config.yaml
num_hidden_layers: 15
hidden_size: 192
n_experts: 32
experts_per_token: 2
d_expert: 96
d_shared_expert: 128
hidden_act: "swiglu"
moe_layers: [1, 2, 3, 4, 5, 6, 7, 8, 9, 10, 11, 12, 13, 14]
router_score: "softmax"
normalize_top_k: false
routed_scale: 4.0
balance_loss: 0.00325
balance_bias: false
router_z_loss: 0.001
router_noise: 0.3
shared_expert_gate: true
init_std_router: 0.00825
lr_router: 0.00213
vocab_size: 8192
norm: "rmsnorm"
norm_eps: 1e-06
tie_word_embeddings: "early"
optimizer: "soap_variant"
learning_rate: 0.00458
beta1: 0.95
beta2: 0.95
max_grad_norm: 1.0
batch_tokens: 65536
max_seq_len: 1024
train_tokens: 342600000
max_steps: 5228
dataset: "wikipedia_en"
Below are experts of layer 10 (counted from 0) of a mixture-of-experts language model. Rows are named router (the router's row for the expert), gate (a neuron's input weights, with its number), up (a neuron's input weights, with its number) and show model dimensions 0-191. Each number is 500 + 50 x the weight over its row's rms, rounded and kept within 0 to 999. Numbers have three digits each.
After each expert's rows: "gets" lists some tokens that make up at least twice as much of what it gets as of all text; "mostly gets" lists some tokens that are sent to it at least half of the time. This comes from a sample of Wikipedia text that the model never trained on. Tokens count by the router's weight.

# expert 26
router:425470548504507471479515569438389451536488621513474527406461447385464610464568562404540506494497497526571476517469479530492482543548497493451556513478486474541515422509427437520445485488607467485499613480484406520448580512464511449526536524463466480582389550477511455409535553500501548452487456482486542493551528463520550626559473501440423561448513514467568487547497466474558516443382505493505522474515448527482471542407440572478507485425473426594382499450483534636513527466477569523474481485552487557591466539560429496461579525503459519488488513523522539539439568407463509524
gate0:503585506481485477537518511429509520484461582560579439515434541523541603525507529487370469495559408477634467528454567500499489511481572510497469559508466435532453449535489652475463481534457514429452457535567398528517517538518513532591429427533518452482410466502524486492495462490581514560455518523566454536548445462483494594496575567473516484416437440441544497473528449519494536474576422490418523461490482498459464361444476573503485522453505508539448467516458577532428534495543570545422488435508422497510602436507495588409483500549466492396564529514600433498498577528482491494
up0:563485528481509493577578456493473541566491613488534475434463571413504594565491525517446458519556534502562478454436468487503462454508540469503506525502477442467523478468578590512459591505447456412465414484522456530476580572501475553520436429501576497478456501431499463505487502557534560552486592421570514564539534427543563522460542549472484510446361453464572531574513472521512557509567493493442510551481516461466488470423506454485443509472473506509467517458505493472468537535516554571488519511363365536372582365534537466422580591528565540509472502523587427454435499467423517462
gets: " or", " and", " not", "ly", " un", " more"
mostly gets: " than", " very", "ically", " well", " so", " less"

# expert 24
router:489506543456452354512480457392474493524556563490533492465497425454430490467492484492583490427529485585553417489500498475468444596542460484424499457399545444468554468497450500545487467527606426566514566401552460571508600529429497524560562516462462377579461532495534459503587494495488593520517443511435482426488451520475515472508493428436425499350507525499503563429494470631561513495487497441460499511448488530524565451380490627482512467504509460508455447486549512525569472494539483476497540434578600524533517519500458496483540531514424466471453550477500563522485560474507405528
gate0:521558420465484509480479483493513514532475515634516448584400438534574610497488561479437512586485472573510449509525517529481528484543524454432500589444430442579543430514502545483497582537509557503449495562451465474528533510542580552597553493626534487454484477428538513509560489479592463537484452561485507525646420465589458484442544461510515472471439512401558487486525506500503538433481408448517548525477494499503418423436466552510535519458543560521516482446491488498513540512504597504407461435491576431457623469518513581411557450539453458522513488480581427547549561484542533397
up0:495400490463462515560559488546470518507485504572456478405422494425498562512430502493458516559504478491471399535437441493508476429554564402454501585478453513407467458407539518511451587492465549493468511553456461443454522593511515592544522557557439509376540505519560501500449468519585417555475434569441496506596471427549502518453519482473539537482355448496529535512482497516455513498465462520415473496456472464524572419443394487464472488478480546552529433497463434472489527524463576560393499474494525511458549432560451437469562549524559589519511487551577393503422534546508442391
gets: " the", " a", " The", " two", " of the", ", the"
mostly gets: " as a", " many", " any", " other", " several", " that the"

# expert 5
router:537441520497491465516483491508457483523511457454554581470437500469414520455486599391563543426632446523511485408476428577381463526518479532533402482525438406495503569449469489508490511434608438547553545489559449447531557512452560572550513553455512435526476589494552467481562533415447513466427473517497487509518588557500523530575431462479428510428540522444524501555453458542533556551426515433570446565562496499542566467494509475485569526554463473520441495399433518478524420454484445507450541429531491571535480530520524472464582563546472485426455442457467553569558505440409435576
gate0:466585513481404477537538555441535542540551491530478506539494533577539554470411564456443422563516432555574503448435514489503498514502504550469531571551396432476507475522476613527463481452531612426416592505537446510527483510605566575548443509487457472546429526448516503460526500474535526539448560540434472492523503531546489550567558481492546507502486440389494472563576411560427567438463463538481488449454431487498494420466496491542590510474476592531401439503453431523539488562450536487568552543436434508576584475523507517423508486584521551399523536579573411486502489448549535426
up0:522552500469424460625490493477467455567498512580456497460467548501523491512481523505476476450509504417469446390487484507420468446573555502493604603484464488526510495461494501557439550514477532487536534518512447440573586476487556563521458509516439474479451506524524530490578470427475385557471471486507506568639536458557500538541587565461555593484426481488541557533498504519473508481468502493459515522456433431479465457433478486578624598452501577534426568526454493477560513561375527544593480567394464495489530474472525465441494540510625518438519452587619404473433532524494515456
gets: " | ", ",", "; ", " ", "–", "i"
mostly gets: " | $", " Racing", "er | ", "alo"

# expert 4
router:516435510431450427493501442526452528567526459425503511424419493476415511411443546421544551420596485479492478442463451575337450503530508518527462500468424418501478582384485490446472525461500488521531545491515494516536540508510552573569538489456485435570461558491574478478592490481460498480438475516481551481545562555507518534567396468504426539446519476453536533573473465497566502530448517448500464538587557465484593470477492451500570503492414451532460519374473592482525459445481443529475524405494517565548457512541511487539530631597447499431479461458448531571528565491421431577
gate0:573536488445404475521485546487443370536493446522457484538519512461537564450431542526434439493528487546515521386496551512550467534433617528464546614516447426529428445508528531359482521475468509430481528450556565478415530509522581584579475426556526453573447491478573532442547403436478552481434440529430557479561496530504447527550558441503493564447492532493523483505520417506475525400573483528489546416444502491519486381502493547515545536490562558481468472480480545545506574507508540584543526451450494521518591560506459576422501444533518460386553505545557448512503503457449521407
up0:561470527453451485562568461466488388574440452545398521475516566470470589487418511557416501472486478485452416469463532486546454559481562430465573595552511474470409538403563498466459481507400521449458536511482465552461572479553506610567462423558517534523515554476596477496483440363450461524518455500501602496519511439521521495546527519486501503417418514443573535527518492519522506450511462498467544474433392466513493403459455552510553505412530541545520512462495488442605571518409529572472499508481448607469541516449501494420530518608491548480467464469598443429454492536499560487
gets: ",", " and", " of", ", and", "s,", " ("
mostly gets: "es,", "ers,", "ing and", "e,", "s,", "o,"

# expert 0
router:590463561451435487450453430519458497475542534428554585452461518461471484498485600490493568462567541515513429478453448585457423553471505527420528475480484447466518576429462476527460534392604487473587510481535396484570591463500558523541502472414509399464524595506547463490567508347523501488479426548526520464499566580523531565548482464454478446493560488408521471532478474539528541558527471441463496631564462472553561485527559511477627488522472495466396544453493495452553445482499460534430464487568493631564526563521507455533521567522459442456516499476517467509495547476406476548
gate0:454543485514437439501590563453451480495483496488598539513499523567518550472474483556462493556574507557478500493522479495610524542508456457496555449495464467469497536480485541461458507537504564501470549530486462445479455523559562566590542527536488460546344483442517453444569539398542465549456503549596522452609481490477468520501512439504510529528427512482510441558575523503514465456528410471433485361537436472459390420515512486522538518564516437604437417457441490537452469524425567483523488481423545526544613522509546532389509541470504569423589485498512400501409496583538578403
up0:548437500411506469586484505571439390484490513533422473502497534485446514447488521526456450450598517488510443452487508535453429492570514541470604539475534441419548521477400562525422509493506570501428499522465445510561548538506455545501465549509563454505499565465475515499570535480545508561536417519558546479525537477470423494494470589485538552449351520527488509571520461534491453460518527433432456534505451411483534403452423555475631479529540498518470473489567471498483500574409506565452560501467433542507627465466520473456565596417547548503502475561447362496390484567540514429
gets: "| ", "-", "|", " |", "- ", " | "
mostly gets: "  -", "| ", "| L", " | MF", "    ", " | DF"

# expert 12
router:492497447471515508473496504524426499485535446533538514550461479431459584459547518506535552494557504539562473543485446483487457623580471423538526448455426486510507547520559586564384578444506469565539539461493489535486472540497478479521481506527441537455471503456487489508534553440482493360454443502322482478540559548576533566575478461406506558543491486511554484489444456477528545482460506381508532520489560552570622478515470524498543565460551355496389492529498529555541498477496381520483494506580546436596477502493521481523476502647391484536434515483460490485495510520561597548
gate0:501472501543481451543590531472504546484504538566524547495393481613556516461489493487464437506556473568526483493497511514467478532567523480470502542497493399530520500504570535461502457540495496471526585463479494521480446483622553534503508491515484506531474427476490532414501470472551585518490461533463518485460457518473415527576601541490546513516477506430515506606518445567582543480570418473420542446434493487491455463516500542538603544479461458547507413512493462442485654550458565488496491418433566472490629415410528493378496521558536503399636522438530389565595541571544549458
up0:534463469346414479589551489515431436563515504495504457480464505453540474507519567509471527461491400509495457494544406497486521536540493506466538542537515450493493474485505555469442467564527498477424519499547487497511501579520480561492449518526572498467486479539526554530501476424575460467396405548474521534547507528482469478554549488451564534553378510482595613483457480567486546531488470573486500497475451405552584460425462468531584543389456486573444498479472432477630507537491518527509550486512485531409541358497439439408480581574539503487566480477648403531446537563516562473
gets: " to", " in", " for", "ed", " on", "ing"
mostly gets: "ed to", "ed in", "ed at", "ed that", " due to", "ed for"

# expert 29
router:535424494476454458494505487500470501514524505435571604467429467466451485407462567419568516379671433527503485483472422550398487548502474548521495501532441389471514557502491473542479514460546474500531546502525414488527612513513547576566539510434508458540481605476529505492554512441422504456469467513465475467468513542504540562575411491528450455398552508423579462480466431533508561511519532457585447625598495498559602460522533462544563493576488462551411528461444510509515444452512463517485517430504518600553469522492490532519622507538442518425513474476465541559529559478439447535
gate0:529596516477485460485551561412486504472554515543506516494467435449540520483486457505413425500595532497519508486535446500534509507499505476411557573502438489515469481542579519493453512586520587467406502547591482500435520439551561597512456520649569495576527485419468490457579471473543612514450491548424523450560459503554513492556547498457540501424508464423537487439530390497487506453557401444472555477481412499479450435444504450477579519500501503500515430540444482543437495568466615449550477484469600489554477528455492432466500443553492530384539470547638399493513563522520526426
up0:528518467379420461588502560498443453546461491533481503435514504469532569436479445589460458467574435475424408488461461413516493415525427559397609604540544499459436505483528510537490478497429486474416514528497408435489512490541529625553498488478525436509466540516542538479519447469491496523503420544517498498506455539530521503573522505438593567425490489451486552539494497512512566511567556546394452540435435443528532495500502500595588541489520464522441506480428484478452585570426479550483435525487410476453516457552517442478516587413554589479501460533551313489489475528492507507
gets: ".", " | ", "ar", "7", "6", "0"
mostly gets: "nik", "ultural", "oph", "lear"

# expert 8
router:533424450487479389463482487535510494511516488442458506489448494447496571405497573475510545417517461547538466470501404500392477518493462550491401445461571459496496517398465525466419526500507477523480507460529428550520579564462625486527584608466476499459524511500571538464501526480433567485494447460503464488482656556515553541586465488483436562479524443427490506548453471513528560447434453473566468666545499515523551479461457482504505500537486459571471516491423649457456504474536496587428549469578494613525472602550492562486569544538499501440443404510478548493510459502474549536
gate0:611618495638407506451545554395524471559492447513460567508424501482553558391476571533472467481509528537582439539498497417546536483515540528462471552486499488562454583534510544529519582538479562593427587482546449619490484528529526506438488539543445464465508496500512481461569544466606564507469556522536462512560497581542472537496537510486458552494474451485485502564550426427477493449511423490461521464485467483427492430393469457557534507526537468553510489482449515551515489550506535563441500530402584516520567588557561517387529491521536489540556535543518360472436490555462545407
up0:488527446437393558515456583481452508552495501490384556545491588517469502543520562527480475412504452577535429472474470458466484496589534506487554513500524454469536556370536519545470484509428548510500438518473440519533559532532478590487540521499510534417535489499546540492514607518582487473487492580487522577498550510612458547532520452373515567465390528524532577589490535451484495443386394473427523492451353438488522479463492489583565548454509482595469513470460474495568478533569479608499492543470425529469500454482555520461488570475599562490578469494494405442464473501497511434
gets: ")", ".", "}", "a", "/", "_{"
mostly gets: "_{", "_", " m)", " ft)", "^", "ST)"

# expert 9
router:464519468478460487545457502527466535542607646515539524432487434507513456442468523484538513386576492535555465484468496491515499490496489522558574441516498439530582518476457484540484479487421392504542593554461455522497467514586518511523462472513528528472502524435499528396437512476539493441448397451481540414518496487559562585636553479474483518419498575452509497431475462485529515530494545451523569439553518413538524463410488502522542468446470492561439518417451680595594486433505408542509561456532487582545518533512472548498521428575496512505483437537437535590506540499494622533
gate0:537612430445402470549497505433495466521546516486528497447469474594517543497436501437445464565575494545556419461533552591516535507535484525461549543517428445479479484643570560496476509429442569443424493493532433440527513503491545541548464556601472532524412489452526568412553476521510531446495529479536494480562492466461441508529502531514560536483526582522525500505574435541525493513533454465472538414486470524468437405404537512471515526426555528513488394495565522464470495554516628552544443573499492547525549475424530496413468480558552513386613483548643402500498475503502488417
up0:555543521422444477599542600490479568635460457481467559405497491491496488461445547468452421507508548451456439434469433540549474548578484531426574566504516519450543525385557573512560562571425526528404479549526487438484569487526468502541503467563587540475469517517440525532475481448533523512476552508519541543560496409522512495566524520493476564508463489504561546544559518504468531475526546479463512462470392450489549402448418535546516539455508436470451579390457453477566495531496592605430513537505494523494553447464469376485519649543538520489514414478581430490505494537551442454
gets: "f", "p", "c", "st", "b", "m"
mostly gets: "After", "On", " After", "-f", " During", "fl"

# expert 16
router:609477529493545474485412453557419458542492499469513538489484505441463554479383537465541477467468596571563475484493435555493501514498451504468474465494503450496505495412389497551449542471446496500613527489482525510520559536489622489517591506489489541417529488448605531504574537446484570544536487528520529439569531550640597553547504468502459524417495516395475443527439450513483492431431510478561481524549483475475468495496521522544584467559490482632482478457397489568439526455479533526386553500536540479526615551494541494439514551567499576485395499473437546488483575522371525536
gate0:511563445456420502489525594438508464502537461414432557459507498537504565462487597573460462583564453564569489514541540576500552439476515499454532633533437496463514434495478551487521552533450512471397548490552509478520487466541503571527464504495551497434450444551528536475536446379513581466454513531399475482620519533523457527548437503453467528376514499458604475611530532526479490494502361499412463434552561453435496429415519531538474541443504506542471524451539424449513506489490630535463485546514572518490605435482547512440451455574461507446562458505522416551477513483512475486
up0:452485452446478521509515544527501526550540506462521525431506549516565538520418482516467442514553485555540445478495493528496547464504543496381555551521443503509482456384516517486465642435433501546410474544483514437468565488540502552536521484481504523510528475506581521534543528490470537499386449567521546528578494498560462526508488469458454519419368522458472531529508496559511539549512402539386435447469458410438517425406465529517455464410473535606456566523552449492486513534535540586460473608496419523496621405546503472512486496528457562532441330508578378534458502511448499481
gets: "\n", " (aged ", ":", " (", "-", " (age "
mostly gets: "°N ", "″N ", " (aged ", " (age ", "- Coordinates: ", "- Born: "

# expert 31
router:492509558464448475482459405413477579601562625482505497425450429482408476477517515508542538478545469539497512537508488514531462512508483515511452474434540471498473548531413587438421484548473504484451581436484497499577545569556476564513534502518469526470483549422545525494550465378498511499538446522525507418519460470642524454486529479459499436477444521493451427426475447583479460643423407534439447511594538471520534393516510518532550424450491470510480392444462542559563470457457431499514581421509508539489478559523421499408563534495424392476504503484477507459417548534476414488
gate0:439576473539380495523511529475465496478458544533533506506421503554565497450496581521471444507489490534476537486598454439519531505512490524472566545476429480510483561562510577415533517558533513460500501457542440505497502485556613489593480534472513479586558445464501580515537467489558560553424493547469558452602461491547386453484532475453534465504562478436531465507528445507467463414400517501386510492596492494532498465472462563544603528392561578566516372456422515555525479541465472520454558453447537508527526532492529492355501531599527499496517534582614452458452598521510568426
up0:555545541391447460574446517518428516558528509502455487447544489453512465538500491531437529579528483460552437473462384553443548516531535444474567508521498518469457529457472567557490498564489544455353568521483400444528595528477630557568541537601489482451521422506447489543534480532557426524499475537522529516528397507569520479394493503513574554514425493467552594501515430512499466448516552492468456520462418503481545422424476541478567540417504496529449514450451471521470549551429529538497528466489425502476587443438526529453470609575497607528503448483614446462482544550539595446
gets: "-", "A", "M", "- C", "- D", "- M"
mostly gets: "==D", "- A", "| Total", "==B", "==P", "- Country:"

# expert 18
router:620386438468529470520415432459492549495548465428500531409493546489479510457484555465485551531538519530538467486524445496531377548533453401500470523404544459594569490521471522416458520431474551428516547514538496573462488468496557482506503540452451506447395538487473563473488545454491486447544476448445411529457624534469542538511446404439510466513549615507514366480496453601514505531511455471450496531465509492459471500528497504582546531502533459543457402501448529470435416504419500507520492429542548506590419567591614444592566517528538532446516443479526404463477472497526460521
gate0:531502478455429548487441574365497398467497474497543522529461523560535515495424503489503488498522508536517513503518509514448532498612599412475557532466467459566473492563436610444446538587471492439526514520494464448554471436469640494484461488601552469510487505445444436391515540435565545465501474432479501479611456467456405484549530538515512510462451475417580456530573497518532493495518438450496481426491466499501415427427531527543525516482476542539475461537439494513507543555425617504485492485472483578557491567461523461351510477511534587400530438450630452527495537536495478407
up0:461480553383428518574499503497430541551499526514476565508508521445543480458466543567447425475572466513478504414468433496582559475522501509482570608537526511457425556407484521479467439421493565457411494489435468540494575489510478584523473510553623527486485525527531537585501471502468454414468413498474469526468461506572436530520497543453485559520472491513591529526509518440595508514550432497434462519501443392464558402427472511462504588392534457554428482508549469545550488545512480551471443576439427501494485358485592434540591495530559595542517429495568474505414550491560522477
gets: "\n", "\n\n", " |", "==", "–", "|"
mostly gets: "|---|---|---|---|", "|---|---|---|---|---|", "andidate | Votes |", "| No.", "| Year", "Scientific classification"

# expert 17
router:563403563463454497503487495520461513522528542426557569479422465488385506431455588394549596431591500514518497416478438591397451540493475526464428484515413454493474578458453502473483562438568450532509586478651395443539557471441539570534533511456504458525483580498552464456556508449489513477480457521475512464506610514498536550545437490471429526378554560459543503508446467482523549518461504444524471616599518494556528443455446461493561513553478488547469525459436532473517433481467434530451528430487481556541417533460481455527584527559429532437507482482475550542540522466435467519
gate0:494496453460518495483570527474463448510507504551479527522406515544514543506533475513430476553528473487566398468471533484495544507484500485468453603497441423523486538595458597473494513571602542492463461471475517521485510493639583574572490494616434468529421491473521547467537379480555506457512508564496552504497467451667504543549546491514505569524467481449568415548533466547472524472471446556511557446477557552425502392413555500558595494426521525557456431581462498554521507554487538499558498469441488558549556539551507480410476436560517506488654442530526510563531564464594491443
up0:463482498353538549585426454538450484456459445510497419465504592495486557488575503583484423535587473508547419526415492451446566469533462487402537493514561473498510559411432557546472511585414520451464440537441454488526543585540515609575454518588537543418507474493525510490475541456600461494458491538510518509494508451539539541502542494498550610555480466464573562566472482505520524462481512476429488460475424485477443492407466557591547489412466522618427494535423418433520460538455505503475472509422396443520573479571503447448536548569579608513524475513521474466484499504476501526
gets: "\n", "a", "ie", "o", "an", "y"
mostly gets: "evin", " Brad", " Andy", " Josh", "athan", " Jimmy"

# expert 22
router:547422529451451470504469476501469489507531499423553565430438466506385513433502576388540527409616487528556495436475424565390476537517479544519450473466421397505470589435430487492492536449570464504576537466549452502567587504459580555552527534448514466497484584462518459459587505439449503467483480508485463516530527560527525544599429492487378495451576522453545505526480441495528559497432491438611488590611467511548555477495477448481556516561541464521437524394413540482500432452472463516465532441484467592543471524533486488491534529537460502475461491449473521568552507424437420574
gate0:542611464537446479454527513556472463505464515452566557597418523564457558452491493498412381532633498485504421448446469535575489568510529510439504524488534537569460480554551571427597425450522549531364513515577489478559484529494527536523485471558624522525534493533441525454532489441493468419510522587527510452578439512543482556567521524525517556493478504420514593597505475613527480487590453520454513430461454486463445425453544463481581535515505514456449490530473477514450524515456526505540512473448503484545564500573483453444512427518521454427584461517631424427435549455517546466
up0:513572496451484447600432490487467531569475510555475479459435549448489479547437460515497433478572495483565441456530389534534519539538507495454498514509509533522380438368477545509440583553473506508488543523508367507400559542527538548526428442549483515461485480558490633510526428517510417535480561603465435519537486490497492440495472511479524604489445515409522502481440558509482400472591484452452452485438446510451565526421469567530558562530506485570503500497422484523587511566502536514489493568489382514482577468427494444500465498487523569444566464534582352473473447556441458497
gets: ".", " | ", ", ", " |", " was", ";"
mostly gets: "er, ", ", was", ", which was", "s were", " Squadron", " | Episode"

# expert 7
router:489416488458441390386514506482477543591517585466504496478479473324515484474472472518596469463552477563576507498440435490475507573457507463521453491437578527507541489473466448587485495464545387469542519507532376599591512614475579489491475556435487482434514501493577531546563497465505496485473443478477486512507553547491563522539427503506515494531586510446552474470431493537544458459497501465480465513500532495534471479563453492659603523462484469512437481524422519485455455441454544536452536530541515485535512613529373454510523512625415557523513473504490458473457516558429541584
gate0:550502595502437432471494510438541465502492465457457542463457550501530590525458490472455445511575489611583586472489458483578543445451557420507513603483448457488512452511469582511538577538490509412478583500507548470492493516514581584612470419514574542504506530520499502461565499434630472506499455499492528541593494512529479573532484445524511498556459512508543445517450402442532522467601479475523458475512537529449438488464542467539511524453450611540588482484486491497522562463546607530562507506425554516544594466537514450463555511429531584438551546520596381536472438399499390456
up0:474482525396480471537534569516504539560429478411454395458520519540529503590466494555439436473525446474499457451439421541538409516617491466400568571455470452426518495429448540589482517517481465482463521539490478493538561524497539575538427439512601570473512553491562522468474566475547445476384506527507487520497449492539512562476484474538548450498388479545591518537499450405483467434576507428427454489471399402447552513486486580543525556440444497605433597418501492450568506466481563539493474566542423484458587489484490496491549575416489559508515428442506518532505458471468455452
gets: " |", " | ", "0", " (", "′", "5"
mostly gets: "′", "% | ", "% |", "00", "°", " / ("

# expert 27
router:440461480477469512537494433433475570539524460463511533473496536481511495456465573438528475500532531597510485543460445501445453521543491394497516422427494448518537569488454510592461470477572455490545514424588532505524519502524578534528498474445497425456413548396483511436443537531461502380448397550416504497571484494545527506487488456454491527498500557428499454540461528534499498490431538431526496569522604497529575483427346495492526550496542453538424461423459576567444455377518485584543542467504494541537406507561470436618526582505470517389459471446468415521505476482542562613
gate0:485518529527422514439563572467568512479487515508481505526502529510514553487361538444428527550544518589566441474554445471601573440460482479423493527462492523569536447533471584442497486465473533458494511520493420552496540543579558494574533516557454483539464539443504442496518504509532541508470462498555471445605410534510415518445492572511517538410462509471535488510565453512507450440536424461422507452537453529488404410455522538460588560462445508577539440461585433561502507546536553492527524464498552496508475489395532529392563416487557560448618455426517458410440417526499584373
up0:476474566408384532551491501483531469530562512451547441425444536425495554554463508545536465510529553567396452536453427501540486445522495451412553505499472567498487548429513583577404491514443516451462562574491413450519504549587469517499509563497527534607567490507499418571517424432496475546471491526569472512570411476499397586490481537419588554408421456513489490436509527497492574525470477482411508445446451506515524489490487483540583562482516484577451465468488486505537568564529506553451540539465419517426525550502568448496569509601562522517501460473615413490404489545476485405
gets: "1", "2", ", ", " in ", " in", " in the"
mostly gets: " In ", " during the", " April ", " June ", " July ", "In "

# expert 21
router:537444544472494472519473466526420506514538504451569573482446448469417509442487608371523540419591412505543480408482444562408449518507461541565444470502452415498485569416449461515498498420534410506533561480533436450551605543482556549566499496474535424520475568472569476492567484423432477470458457532495495492513585539510545540583426477472397536456571505458529529498469452524528538554421499438561506599595504469560573513456515449477544520571499473509443511409413519474496453450482453509488531426529492586560475524513501475529563543546444501429459460453491539536537541465421368528
gate0:489513476497446471490480523446474433482519544543548479561453537577561596497513527451493504546572482450552534442479493534479563584512575503450479588526506406511411549591492498506438491558475454468440567522493504473470549507443578536585500544618537471523481478476527433412550422468562550534487486536485480542598468511582460623527519487504514528427467493478531464480562448510460535465505406532524501410506452552391459463443568551436573503449476533610488490475579490551477455483449607497533527486464560528546567503520500472422497404586478522493580469656569407499592497480520512419
up0:444515438441427508626411497585454453531521513501497472508426578538513472515507486503501410455492478472495433456418449455511546488565463521449586571476496460495505579409435581536359561525422424501475463565478457471439559404518457541557542473543532562498500529515575494452475505448481501512484478469503489554540469436543480502527504597432506581440420506501530549508503556545500558429493496506443494412480483446399484506428514526531560520497463543614467521400497540515592489548431557580542515575505339464502499420511538512539477554539532552539526456563560413440481521514492448421
gets: " | ", "2", "1", "0", " |  |", "!"
mostly gets: "\" | ", " You", "!", " | Episode", " Dream", " Love"

# expert 13
router:629462488480454495426461441546464565575498532458543525424401440528506496487506496444503457443448420533578394510440485518481441528529467430419452465510488502539484534450495535541440607509506463573617507379560491458549544496410500637580489552491466487467454505525462482503596511469505521442511506425459462501587575484602515614554524550469446521513577509423451514430482482538497508556504506472477496490495586476557511452475479581513457569496409495485511414531510525509520476446513513631496500470565491511605505524540528448526530463491482529442493447553438550423457603457518498603
gate0:534536438440446549509434544532481542474533468511519531492509538525517476507489482523454450600560618522564506436507549513532592519520497515485601553519454485571434463552486569424539513540509516451523541448548471427413557519601593559589529481558564500479490482406428508499606522387488545520496460502436484473510441498628429579610546564502522491388480537374534512536562490467549491540532453503415464444470535503473458502361557460550508504468514511513473476469483500516566517491403527544525446554500557502487518459467575462458487453509586576437580472484491395553533495530446527418
up0:514476448471458559562466557501420524514568543589496472427562467515467513523481462504532431526558562506558408498463477512509557476457532500461596525530527502515448496468512525437469486536496493492430506468490521463404569500598526629611526460493528568496503525445447482512550504466474469506510507582542489513520471419541479617575589521465512513460439533443534489527582556483604529515482480444422452468511477447483432548492471471609575563424508498561417572519511407490640456468455514581504501501580425469451537441440549406513494515480592617485506437519512402436524452576441523429
gets: "\n\n", "\n", ".", " The", "The", "="
mostly gets: " These", "\".", "- Born:", " He was", "= ", " This"

# expert 23
router:512415586470501534521469475444420526550528590533508539532471496491424514476494560496495515455594424464462527468400441517434451525559475497476476493512490470528542598400510529508457497447541498582499536514564490424495534551434564505514515431470471468513515580422447548441495502501390586475612447490546449428538501569509516539544450463491521408456530568412516445424490469504536502591533497504586496489598426501531594514358468418514560497482463474566458489479481548470493453405448381507462545519510492588518475581446415454457530530472496537375464508423509574495530486503516405525
gate0:490472436467436595471531496501526496481534503511508491449411608501527485456441457519435472468539439534548528521512533532516581480462471493458548625468486391514495508629495624563470471535491561456510521498564493505505523439549599572648483518550514499448367435446486501505526427446516436482495423546515435501594513480510457494560551592523541525492500474436594500525478465538513453496467497503406488415496503496476392483473458531493457513389449632544487407536494468539492519423491512523470523428414537467539593458463510497433500408534506513413557465462549434521446512585498471518
up0:545506457376451500521538599518527513534457557588487436553453475561566517502436509505462468511498476570464379467501479434536468490496526463489570538455447447378488550436535587533455557538504567465543477500391394542504644557492504564534477461488555494440506512483509535549482422441566554526488483536499499568595440468556522578469537467425548547507413494499518546522516439453487462529563472449463506526462486393481495484506500514478587572413504495547360556510466448445561519520450501597422497496467424581444518482426542436504471576468546566483552510504502415512513502500472404435
gets: "==", "===", "\n\n", " ==", "====", "==D"
mostly gets: "==", " ==", "===", "==See also==", " ===", "===="